{"n_layer": 14, "d_model": 384, "d_expert": 144, "d_shared_expert": 192, "moe_layers": [1, 2, 3, 4, 5, 6, 7, 8, 9, 10, 11, 12, 13], "router_score": "softmax", "routed_scale": 1.0, "router_logit_norm": 1.0, "lr_router": 0.00197, "norm_eps": 1e-06, "tie_embeddings": "early", "beta1": 0.95, "batch_tokens": 65536, "steps": 5617}
Below are experts of layer 5 (counted from 0) of a mixture-of-experts language model. Rows are named router (the router's row for the expert), gate (a neuron's input weights, with its number), up (a neuron's input weights, with its number) and show model dimensions 128-255. Each number is 128 + 24 x the weight over its row's rms, rounded and kept within 0 to 255.
After each expert's rows: "gets" lists some tokens that make up at least twice as much of what it gets as of all text. This comes from a sample of Wikipedia text that the model never trained on. Tokens count by the router's weight.

# expert 7
router [118  92 128 132 140  90 111 153 108 113 103 134  87 117 149 117 142 131 129  87 150 165 148 136 151 183 136  80 189 132 152 142 141 124 135 161 105 171 114 103 141 141 125 126 139 113 130 116 119 144 112 116 106 110 167 189 126 135 142 139 124 144 119 173 150 134 113 138 178 104 148 125 131 120 134 130 116 135  94 109 167 137 106 140 108  89 136 108 131 164 115 151 168 137 113 178 169 166 152 153 132 129 102 128 105 124 142 127 114 143 135 119 146 139 114 107 139 144 109 141 122 127 106 114 101  87 119 119]
gate0 [141 163 120 161 145 120 135 136 132 143 119 140 155 133 105 110 147  94 120 110 184 150 128 105 142 147 137 133 147 135 106 127 157 121 129 167 103 106 172 176  99  69 119 103 104 119 106 124  91  68  95 100 112 110 106 114 124 107 155 127 149 128 124 108 104 133 137 106 144 135 161 155 173 151  76 145 165  90 145 118  84 129 111 145 143 111 113 126 116 186 158 144 110 111 117 122 156  88 152 110 100 139 191 109  97 145 126 147 144 101 103 150 143  83  92 107 112 136 129 103 141 161 136 100 137 150  49 153]
up0 [156 129 167  78  97 144 144  89 157 130 176  89 183  91 115 119 115 145 114 153 127 107 120 137 165 139 136 152 170 163  76 118 125 115 172 128 160 123 112 123 123 132 142 110 146 151 167  63 106 164 120 137 115 131 122 109 161 148 149  98 139 144 126 159 131 146 106 100 159 145 133  99 164 137 110  93 144 145 126 159 134 124 168  57 146 112  94  83 143 127  98 136 108 125 149 149 119 135 108 115 120 126 152 100 149 117 123 153 118 112 145 157 118 151 133 145 162  86 125 118 128 121 119 116 105 146 138 148]
gate1 [ 90 130 160 102  90 149 117 106 101 126 128 141 100 136 160 127 127 158 125 125  79 153 128  88  95 171 115 110 157 108 107 116 105 123 153 119  99 137 125 156 159 115  90 111 129 154 109 135 143 128 106 166 101 136 126 114 121 134 162 100 157 119 123 133  87 131 136 133  72 199  85 118 162 120 117 118  73 127 140 132 113 112 112  96 144  96 122 124 101 102 142 129 138 148 124 113  77 179 163 150 165 100  93 170  98 130 130 132 123 138 127 101 163 126 112 110 144 146 126  76 133 174 136 110 131  64 160 174]
up1 [142 137 105 147 129 127 142 113 126 139 149 139 127 129 135 119 111 133 138  85 122 114 171 161 112 126 102 128 157 127 127 142 106  70 159 102  63 109 129 145 129  63 117 111 102 136 114 133 150 139 115 144  49 131 116 132 123 114 132 125 154 114 115 109 140 127 152 125 141 151 113 125 108 113 133 140 124  75 158 130  96 129 135 137 132 115 115 128 142 164 182 100 151 141 139 131 136 187 132 116 161  99 160 132 138 126 164 119 126 103 138 103 163 135 111 133 124 114 114 129 125 141 113 130  91 159 123 162]
gets: " |", ")", ";", "\"", ");", "),"

# expert 12
router [146 144 117 128 129 141 105 103  88 131 127 136 137 119 139 116 106 129 136  96  78 130 102 151  51 103 118 134 133 139 145 131 120 128 135  91 133 112 174  93 141  82 125 150 156 115 146 133 104 108  70  99 140 127  98 144 129 115 113  94  93 107 150 102 127 140 152 143 130 110 106 138 122 155 105  91  96 169 140 156 117 118 157 184 138  96 130 102 126 159 143 128 140 102 120 140 120 131 148 124 145 151  89 128 180 128 134 106 134 151 105 103 159 134 147  84 115 115 105 108 178 180 140 127 106 147 123 125]
gate0 [118 171  97 128 110 104 121 125 116 162 131 144 106 122 152 113 134 100 136 152 161 182  96 168 127 104 122 126 120  90 118 131 155 144 126  97 142 128 137 150 134 107 161 108 100  94 126 178  81 123 128 191 127 123 141 170 140 135 140 116  86  97 112 172 175 119 135 150 170 173 136 128  97 121 157 130 124 125 106  82 122  89 148 123 163 124 130  79  86 179 135 138 173 114 142  81 181 123 126 121 178 166  98 119  93 135 129 122 103 106  91 147 117 137 140 120 137 101 121 116 100 136 128 146 127 125 113 117]
up0 [124 110 110 108 113 127 111 160 167 160 134 128 163 116 146 134 107  88 129 137 124 118 139 146  62  98 127 147 120 122 124 158 116 148 132 118 143 162 138 126  87  95 141 151 102 170 102 128 126 118 133 144 151 153 150 124 141 178 100 104 127  93 136 133 103 108 127 140 161 145 144  68 168 118 118 135 155 123  99 155 131  92 154 134 151 139 149  85 117 128 115 108 102 141 154 132  95 126 168 155 151 134  98 102 130 145 127 160 125  99 127 117 108 106 147 129  91 125 115 149 107 125 160 132 138 137 123 142]
gate1 [127 156 107 138 128 142 126 153 119 117 157 160 122 131 120 146 136 118 111 160 130 132  80 105 150 129 136 130 143 108 143 109 111 165 161 130 121 135  58 169 154 169 109 129 171  95  90 112 126 127 123 175 111  84 139 139 149 165 163 103 148 157 105 160  76 117 140  94 154 140 135 148  95 133 144 161 114  99 137 137 146 119 117 136 167 127 140 132 149  93 112 153 128  77 132  78 113 160 109 145 125 121 134  92 114 157 163 169 165 111 164 119 107 169 176 146 134 131 112 126 155 103 124 150 151  87 104 157]
up1 [158 148 145 115 132 107 134 202 118 144 103 140 104 120 138 142 144 114 116 146 128 167 140 113 124 146 106 126 115 144 161 165 130  86 132 146 148 148 119  78 179 106 145 141  96 145 154 119 174 140 106 150 144 137  83 122 119 139 118 135 116 167  94 135 150 143 137 144 100 111 173 104 139 137 113 134 104 168 134 104 150 146 108 108 113 163 173 123 143 127  55  93 108 111 168 163 180 142 144 112 117 198  68 132 157 131 166 161 100  76 135 108 162 101 159 113 130 107 107 127 105 111 174 114 153 121 130 118]
gets: ",", " and", " was", " is", " as", " that"

# expert 14
router [119 165 144 138 124  84 119 117 139 117 120 103  91 104 183 125 141 148 117  87 140 165 124 117  35 133 158 148 156  92 119 108 107 133 148 162 161  92  93 157 129 126 149 115 141 109 116  57 149 122 150 117 143 167 154 109 119 161 169 176 133 125  98 134 102 114 121 155 127 121 169 125  68  55 148 152 127 129 122 110 137 142  91 125 121 145 131 127 111  93 120 122 101 115 128 116 101 107 143 162 147 131 137 143 127 153 151 131 112 140  91 139 107  96 122 152 123 129 123 113 124 147  95 155 122 133 125 148]
gate0 [ 93 143 127 100 125 103 142 108 135 142 144 111  89 114 157 154 125 149  84 129 116 128 142 144 135 105 141  93 149 164 103 179 145 105 136 118 111 113 170 133 117 118 104 147 109  80 137 145 162 135 110 103 107 138 142 148 101 131 105 128 130 124 170 130 115 106 159 115  80 147 156 132  97 120 161 115  95 156 149 137 174 137 126 137 108 138 144 139 187 165 133 156 127 127 144 136 147  82 112  77 159 148 143 145  94 106 133 109 117 146 116 128 172 117 136 127  94 134 135 144 182 126 137 145  85 127 150 158]
up0 [148  96 119 121 115 104 151 121 107 118 123 100 201 131 106 138 200 117 127 194 129 136 169 115 157 148 135 159  84 154 105 133 100 145  95 125 144 138 115 131 177 133 150 135  89 148 123 163 130 126 143 122 137  94 153 150 130 118 122 159 114 137 119 140 112 109  78 153 132 122 107 103  89 168 104 105  86 139 106 147 104 156 126  83 125 104 147 115  76 107 120 131 153 137 153 127 141 123 124 138  89 118 142  85 146 151 148 130 122 105 111 151 132 149 130 157 137 164 137 154 124 125  92 131 137 140 132  86]
gate1 [143 132 129 113 149 104 123 152 118  97  96 149 139 144 142 124 116 113 129 130 122 169 127 121  91 138 137 119 118 131  52 118 139 125  97  73  82 139 144 154 111 155 110 113 158 101 138 154 138 113 126 142 153 129 128 135 120 123 110 148 157  97 151 130 106 161 114 142  95 132 124 134 105 147 151 120 163 148 129 115  72 104 104 152 140  75 125 158 135 143 113 109 160 136 100 151 162 104  96 154 145 161 148  93 198 125 114 134 145 105 117 115 177 146 174 189  90 115 151 115 123  90 166 133  91 159 147 126]
up1 [121 131 112 136 110  95 172 143 139 159 152 151 176 115 112 145  99 127 143 183 144 188 103 131 181 144 130 126 111 100 155 152 108 114 137 149 141  96  93 155 119 126 153 158 123 146 136 121 108 133 127 119 136 152 102 104  76 100 112 146 155 131  96 107 125 148 142 128 137 160  97 147 110 119 128 109 153 152 107 137 128 130 172 104 145 112 157 105 152 165  95 125  87 118 163 121 116 168 107 172 127 139 114 126 126 128 140 125 125 116 170 113 111 134 141 105  87 208 141 137  88 133 133 127 124 163  87 103]
gets: "\n", ".", "==", "===", " =", " =="

# expert 8
router [142  96 159  67 134 103 132 161 167 139  90  98 134 123 116 120 127  63 138 142 145 128 146 144 155 126 108 146  83 101  98 108 142 154  99 130 146 151 136 177 117 101  93 128 143 142  99 157 135 133 204 148  74 167 109 147 134 118  95 158 121 147 120 101 138 129 119 137 111 134 123  88 129 128 152 124 127 128 111 119 142 105 100 137 139 133 126 142 121 146 118 144 109 134 114 162 127 104 108 136  87 131 149 167 151 199 116 131 180 128 124 132 134 169 148 140 132 116 119 121 112 120 141 164  92  93 159  96]
gate0 [142  79 125 146 152 122  93  61 129 116  96 106 124 132 162 148 152 119 107 141  97 177  91 136 174  69 131 126 156 110 128 126 108 150 135 112 153 121 134 153 126 114  96  98 171 130 128 127 146  95 114 128 108 106 104  60 143  87  95 152 103 137 133 140 153 157 110 154 136 183 163 134 144 124 145 197 125 137 112 107 107 121 166  96 134 173 155 123 115 117 106 117 107 134 148  74 139 103 100 145 103 147 104 136 112 121 159  94 146  92 109 161 133 118 106 105 170 131 129 122 104 113 147 132 105 112 118 105]
up0 [126  93 124 113 142 115 158 134 119  99  63 117 110 130 173  90 101 126 108 100 148 136 164 145  80 122 138 160 105 171 140 134 150 130 121 108 151 107 126 140  81 152 156 107 140 138 168 127 133 143 152 138 111 127 150 170 128 181 146 106 120 128  81 160 130 120 108 129 126 110  98 141 134 125 119 182 174 116 129 151 120 128 113 126 112 139  92 149 138 118 127 113  97 139 135 141 134 123 108 172 149 133  97  81 129 116 141 127 128 166  96 126 120 121 118 149 164 142 138 145 156 153 139 122 148 138 148 151]
gate1 [126 116 136 157 123 142 130 118 116 136 146 134 160 106 149  89 142 134 170 152  72 136 111 103 139 146 129 112 133 137 146 110 142 135 122 117 129 111 134 134 143  86 164 159 100 107 132 120 106 110 153 122 144 126  95 167 126 137 182 115 141 126 115 102 113 136 165 113 120 137 122 108 150 157 147 106 128 123 145  97 124 128 110 111 127 101 151  85 174 127 126 166 150  73 105 134 120 142 142 106 158 119 105 125 136 138 143 175 176 124 178  81 107 103 133 135 106 147 134 176 122  94  65 170 167 145 148 104]
up1 [138 159 101 132 131 148 115  98 167 114  95  93 135 130 112 104 132 140  82  83 115 138 123 127 131 119 143 110 161 117 158  82 129 106 117 151 118 133 129 175 128 120 163 142 116  54 137 182 160  95 172 129 109 138 137 117 157 102 144 193  98 174  93 144 169 117 133 155 152 111 111 104 153 124 111 114 120 121 167  85 145 102 141 179  77 144 109 158 161 117 143 165 148 159  93  87 121 150 156 123 157 154 116 123 106 142 135 139 175 121  90 120 163 154 112 130 114 172 106 151 198 139 156 116 118 119 146 130]
gets: " of", " in", " to", " for", " on", " by"

# expert 10
router [115 144 150  95 156 155 142 104 114 118 127  95 158 128 111 108 134 120 108 128 100 117 130 110 114  84  90 105 105 125 130 104 103 123 127 157 145  95 119  86 116 168 102 116 167 139 169 119 142 149 155 104  86 126 173 127 106 146 126 157 117 170 156 108 127 132  84 150 167 109  98  91 153  95 118 132 135 117  89 130 111 133 115 128 123 149 147 120 147  94 114 110 105 120 141  94 136 148 128 100 149 116 111 133  75 110 178 109 125 102 106 108 107 155 133 152 119 118 234 153 109 132 104 119 115 119 145 122]
gate0 [145 102  85 156 162 172 134 115 102 185 150 168 159 142 134 134 133 118 143 153 155 131 172 105 186 141 139 110 152 148 159 104 132 101 130 125 148 155 135 138 119 105 109 154 143 103 110 161 122 119  75 124 139  97 148 104 154 122 137 115 145 123 117 117 106 120 117 129 106 114 117 140 130 126 164 142 137 122 175 134 143 141 119 101 144 126  83 141 137 142 132 120  96  97 137 100 139 105 126 125 127 125 111 159 132 143 150 118 163 142 119 134 168 156 121 103 107 139 133 118 146  82 111 162 120 174 181 115]
up0 [ 93 123 153 119 160 107 149 142 156 103 145 166 148 106 136  93 142 148 143 138 129  97 111 148 158 125 164 104 149 132 129 113 128 155 156 138  76  94 103  88 100 124 118 145 128  80  62 101 139 124 142 109 125 140 125 107 152 127 113 144 132 173 122 178 178 157 112 155  72 145 108 123 119 136 111 134 131 133 111 132 120 118 119 102 133 125 119 122 138  93 119 110  79 126 103 125 132 115 136 130  96 112 123 166 107  64 111 100 137 128 122 120 161 170 103 137 163 145 169 120 108  92 153 153 102 117 135 108]
gate1 [154  62 116 152  97 122 110 104 111 174 119 125 124  92 143 134  97 138 115 147  99 152 163 113 121 134 133 135 133 110 133  93 143 177 153 136 117 150 126 113 112 102  90 145 129 137 164 112 134  79  78 132 176 155 134 128 151 142 135 120 147  75 114 130 122 137 182 146 160 116 118 142 126 163 125 101 119 114 152 104 129 136 147 138 131 165 153 104 142 121 158 127 130 126  87 164 151  97  70 120 104 146 127 132 126 155 144 156 188 145 100 139 177 117  98 122 109 141 147 135 129 165 101 154 142 119 169 147]
up1 [138 133 106 119 153 132 132 127 127 162 102 141  81 115 147 139  76 119  66 117 121 152 125  86 136 153 126 106 145 119  91 149 130  99 115 115 115 133 145 135 141 163 119 158 150  84  88  87 123 104 161 116 139 109 149 135 124 108 149 133 130 130 155 145 139 137 144 151 115 142  75 118 114  90 143 132 133 103 146 155 153 152 148 126 123 133 166 118 128  94 133 129 144 101 151 165 136 140 142 101 115 137 154 105 130 160 113 140  86 140 148 160 110 157 112 153 165 125 121 145 112 159 102 158 138 154 106 133]
gets: "1", "2", ")", "3", "%", "0"

# expert 3
router [120  89 136 121 108 159 103 106 127 150 134 107 112 122 116 137 107 160 113  99 177 111 116 108 137 110 192 137 137 166  98 125 156 139 144 111 123 138 137 112 114  83 101 115 137 130 145 139 121 103 145  90 131 124 120 110 136 118 187 171 107 132  95 159 113 116 135 115 105 135 134 151 178 143  98 133 111 209 156 160 121 123 129 130 132 183  98 100 102  50 168 118 125 115 115  92 120 121 102 121 106 134 156 117 174 162 124 128 127 124 177 187 185 103 114 154 116 109 160 115 101 152 139 110 155 159 113 127]
gate0 [161 120 107 152 116 123 107 132 117 114 100  99 108 121 122 138 130 165 142 107 125 124 143  98 150 141 132 143 131 133 149 142 148 118 124 143  97 113 113 118 130 194 118 112 124 124 138 118 120 141 115 130 138 113 137 168 170 126 144 135  87 123 151 120 141 139 150  88 126 126 101 142 168  98 129 113 128 107 128 151  93 134  74 111 118 139 102 143  86  94  74 119 109 111 110 119 113  46 122 144 126 158 121 131 140 137 126 138 115 137 117 158 128 154  69 127  89  98 184 114 133 122 148  64 126 117 155 121]
up0 [139 145  78 135 134 136 174 153 154 136 122  82 167  89 156 122 121 144 138 135 143 108 133  99  75 137 111  84 134 140 112 126 103 112 117 118  64 129 199  91 126 142 103 113 127 145 132 129 119 116 123 140 127 112 109 131 114 166 139 124 118 138  84 119 125 148 108 102 135 100 141 137 145  91 163 122 101 149 116 147 140 133 112 114 142  80 115 117 150 127 135 132 115 133 145 164  94 138 161 141 143 124 110 133 116 150 102 158  99 116 113 123 126 125 110 128  83 114 158 113 197 143  99  88 113 144 147 139]
gate1 [145 153 111 126 150 102 128 174 121 138 113  97  59 161 157 135 112 112 148 105 120 110 131 136 148 124 175 151 133 123 122 157 121 151 157 172  98 174 143 140 116 148 139 151 166 185 124 151 135 137 116  96 139 115 107  91  88 103 132 113 139 158 148  85 144 133 128 137 102 119 151 162  91 140 137 122 138 119 156 160 142 136  97 150 118 159  93 106 162 152 141 155 148 139 142 107 137 137 110 128 117 131 153  79 155  90 124 153 123 107  60 118 112 135 161 104  90 125  97  81 166 138  59 125 128 151 131 183]
up1 [119 107 125 164 151 135 124 118 119 139 152 101  75 132 134 120 133 114 133 175 160 126 107 135 130 119 147 120 111 119 168 133 121 118  84 150  86 142 108 102 116 129 159 112 132 130  86 111  93 113 124 131 127 157 114 134 150 143 109 120 158 183 139 160 138 162 132 119 114 120 155 130  96 152 112  88 120 158 144 160 112 130 110 160 102  99 101 124  96 137 162 129 145 124 139 100 123 147 116 114 136 127 130 130 128 119 143 189 158 127 101 162 109 136 133 112 142 108  73 122 105 183 105 114 130 129 142 164]
gets: " (", "–", "-", " \"", " B", " S"

# expert 15
router [157 124  84 194 131 109 149 103 146 131 136 119 112 116 137 132 113 100 113 136 164 110 149 131 157  95 109 149 118 128  98 133 183 119  76  86 109 162 152 132  85 127 140 146 100 114 129 139 130 126 128 108 137 150 144 102 145 119 119 149 122 124 142 146 134 135 146 126 147 160 122 181 140 137 135 131 109 132 179 120 136 100 131 137 135 148 117 177 138  97 175 105 143 149 124 130 175 147 139 142 110 135 111  71 169 134 124 118  87 128 123 103  95 101 109 107 100 127  96  98 147  95 132  99 119 120 147  80]
gate0 [ 72 119 119 114 139 110 119 111 117 122 142 182 119 178 128 137  86 159 138 170 126  96 159 122 153 150 147 172 108 133 123 134 133 110 100 115 139 123 111 136 146 156  84 157 109 111 118 183 152 121 124 123 115 119 106 114 149 171 167 140  84 135 155 144 100 128  94 125 152 135 136 129  80 112 133 138  72 159 159 104 106 142 120 115 129 146 134  85 122 120 128 128 141 134 127 135 146 146 112 140 135 124 100  93 127 143 129 141 109 136 110 158  98 151 140  72 146  89 145 120 137 141  77 116 113 111 110  72]
up0 [181  96 160 128  77 150 154 140 138 112 122  91 115  87 143 120 135 112 119  87 184 135 130 107 120 102 138 115 114 126 119 118 140 166 186 119 114 100  90 104 143 110  88 118 103 142 142  94 144 114 136 154 166 148 150 162 112 121 105 148 150 131 132 118 174 117 165 113 153 102 126 122 164 109 125  97 168  92 144 140 127 111 109 164 119 140 130 144 132 109 136 116 121  83 134 125 113 154 152 145 147 124 152 169  87 120 130 144 162 110 152 135 142 139  65 156 120 117 123 163 146 150 136 122 160 151 116 145]
gate1 [159 131 121 117 132 139 134 141 107  92 109 135 124 110 121 136 133 120 169 163 143 115 142 138 144 110 137 120 154 152 125 147  83 119  95 180  96 126 153 108 158 148 109 137 107 128 140 139 121 140 106 126 155  97 156 124 158 118 111 154 126 139 106 126 152 121 129 116 101 155 120  97 116 138 138 101  90 147 102 154 132 135  97 110 145 142 135 128 172  70 192 114 145 120  90  98 138  97 136 132  87 111 114 103  93 103 150 100 148 103 119  82 142 140 116 155 158 131 130 164 101 133  95 120 126 152 132 111]
up1 [144  69 195 148 125 147 157 102 112 105 111  97 151 110 136 138 135 171 102  95 103 121 116 129 138 115 163  55 104 134 118 136 149 144  90  96 131 164  94 129 131 109 153 114 117 101 163 123 109 131 146 147 115 138 174 102 128 106 144 154 107 137  85 163 140 160 133 128 123  88 131 121 106 163 135 120 202 129 132 122 115 141 118 121 108 142  85 127 118  97  93 143 127 146 110 143 140 135 137 136 105 123 154 127  76 144 133 115 117 135 117 185  86 135 118 129 145 118  94 137 130 128 145  87 111 141  93 124]
gets: "-", "|", ":", " |", "°", "′"

# expert 2
router [156 123 146 104 113 105 140 112 111 110 137 102 127 116 112 126 123 168 120 114 158 120 163 138 123 144 109 164 104 140 111 153 138 165 101 139 144 143 148 127 159 136 108 131 118 132 114 119 145  86 123 166 130 102 141 133  92 137 116 113 154 120 102 143  67 167 142 132 134 146 125 101 133 127 173 124 141 112  96 177 124 115 113 109 137 106 126 138 156 134 115 120  77 160 139 173 163  37 117 112 117 108  87 120 114 130 124 160  81 123 129 164 147 128  97 130 152 151 124 105 126 114 107 131 138 165 107  99]
gate0 [131 160 146 129 147 110 124 113  97 142 123 176 103 151 157  85 162 135 168 147 121 141  83 114 121 105 112 116 144 101 146  64 176 146 129 127 174 138 135 145 133 132 100 127 145 113 121 121 120 111  98 163 118 138 111 129 137  99 113 164 166 128 145  77 151 122 116 119 115 190 161 124 109 144  89 176 156 158 141 150  92 144 147 147 114 120 124 117 131 110 108 127 110 136 110  90 139 122 160 147 112  88 118 134 142 158 118  94 150 122 111 165 111 111 125 108 148 143 102 108 150 123 107 132 144 124 151 156]
up0 [185 143 144 105 177 137 120 117 142 139 128 102 134  93 104  98 108 124 145 109  93 109  99 159 119 111 129 137 147  91 116 125 129 138 123 105  90  73  95 146 101 100  79 146 116 110 106 108 145  93  99 116 152 155  95 114 189 112 144 172  99 144  91 115 121 121 139 130 136 110 102 162 112 131 109 140 134 120 145 163 176 140 124 129 172 129 154 145 134 147 187  94 130 144 113 134 156 139 147 142 114 133 112 121 142 171 154 108 117  77 131 131 136 108 115  99 148 141 147 125 175 141 149 119 134 111 164 125]
gate1 [107  93 116  78 109 143 119  86 106 106 155 105 164  98 121 165  88 131  95 122 145 127 126 140  91 125 127 108 117 166 129 117 113 116  96  91 104 127 108 107 109 145 157 128 127 103 123 129 161  88 117 116  95 145  89 137 127 107 138 116 138 140  82 157 148  96 138 109 131 130 122 140 107  95 200 119 127 102 100 106 121 119 126 180 136 140 112 128 130 116 169  91 140 128 123 132 175 134 137 124 152  97 195 119 170  95  60 138 135 148 113 141 121 143 119 131 139 178 152 119  93 132 103 127  92 125 117 111]
up1 [136 175 103  98 140 166 140 132  69 173 103 125 100 119 120 128 129 147 110 114 129 121 150 119 113  87 130 134 131 146 148 146 136 121 124 176 149 125 155 161 128 117 117  93 105  98 129 165 131 121 188  91  94 106 118 106  89 160 131 130 129 150 118  89  81  96 123 139 119 115 126 116 138 129 183 118 147  99 107  96 165 107 120 106 135 169 133 128 145 135 151 141  99 125  80 108 121 116 111  84 146 133  96 104 159  99 112 129 146 157 110  99 150  82 125 122 123 124 170  88 123 133 148 119 163  94 134 153]
gets: " ", " –", " -", " —", " /", " 0"

# expert 11
router [113 113 115 163 128 128  76 103 158 144 144 125 165 113 191 152 121  96 137 132 112 115 139 186 125 137 154  84 189 151 149 117  95 123 122 117 120  80 126 144 102 156 119  92  94 124 146 102 145 132 109 112 129 137 156 113 144 142 156  99 110 130 135 137 146 137 113 126 104 117 124 186  93 112  84 112 136  92 101 155  99 135 174 116 120 103 147 162 175 120 105 148 151 133 143 114 126 136 127 156 158 103 133 117  98 105 172 178 156 147 134 147 142 153  57 141 119 157 117 116 139 111 107  71 197 132 135 144]
gate0 [131 122 119 127 135 119  93 169 133 134 117 107  83 149 118 181 124 124 111 152  94 107 106 116 145 117 112 103 141 110  96  61 127 141 142 127 104 175 128 102  97 137 135 120 161  83 113  97 166 142 138 124 148 103 132 122 131  89 108 129 162 124 139 114 143 135 114 137 128 151  77 151 110 124  97  59 163 154 153 115 111 116 144 114 107 130 149 143 140 152 145  81 155 134 123  83 133 114  79 128 180 131 128 101 151 153 115  99 122 159 125  85 110 114  88 124 104 102 132 149  85 127 127 134 169 146 104  75]
up0 [138 124 164 102 118 126  97 103  94 112 138 197  91 156 158 137 126 124 141 121 124 148 108  93 105 115 136 148 126 165 135 151  72 133 137 133 125 119 135 123 116 104 116 111 159 185 117 116 103 121 116 145 239  99 133 181 108 121 109 110  88 134 109 142 108 135 147  92 128 137 125 125  86 137 104 151 117 134 113 128 110 136 122 156 147 101 151 114 113 152  78 116 131 144 153 162 151 140 121 138 127  87 118 114 126 152 124 104 102 121 153 142  90 180 149 135 169  76 110 107 133 134 119 100 117 115 116  57]
gate1 [108 112 113 144 130  88 106 124 126 119 106 146 131 110 158 134 113 116 137 135 108 116 129 127 130 132 142 127 125  84 137  99 113 105 114 200 137 113 151 144 119 156 121 125 144 117 140 137 129 125 150 107 116 121 140 153  92 123 134 149 129 142 112 160 126 161 130  85 122 126 139 116  86 145 128 104 147 111 152 122 105 128 113 147 110  93 104 134 165 122 182 132 157 130 157 103 138 166 160 177 141  67 134 108 152 133 138 125 160 174  95 140 103 126 137  97 136 150  99 129 152 127 135  67 141 110 109 123]
up1 [146 104 160 162 123 116 116 122 107 129 148  97  98 128 119 104 152 176 118 103  86 123 103 132 143 117 137 138 148 213 128  69 119 138 128 148 142 129 140 169 160  82 115 116 159  90 135 162 126 114 158 118  83 136  93 143 146 132 105 146 108 142 144  87 107 142  93 113 131 100  96  91 136  91 134 124 154 152 122 141 147 150 111 124  83 119 152 102 103 119 108 173 148 124 141  93 137 140  93 119 144 108 161 110 148  82 136  98 158 108 132 138 126 121 135 132 105 138 109 129 103 132 118 148 129 120  93 177]
gets: " the", " a", " The", "'s", " his", " an"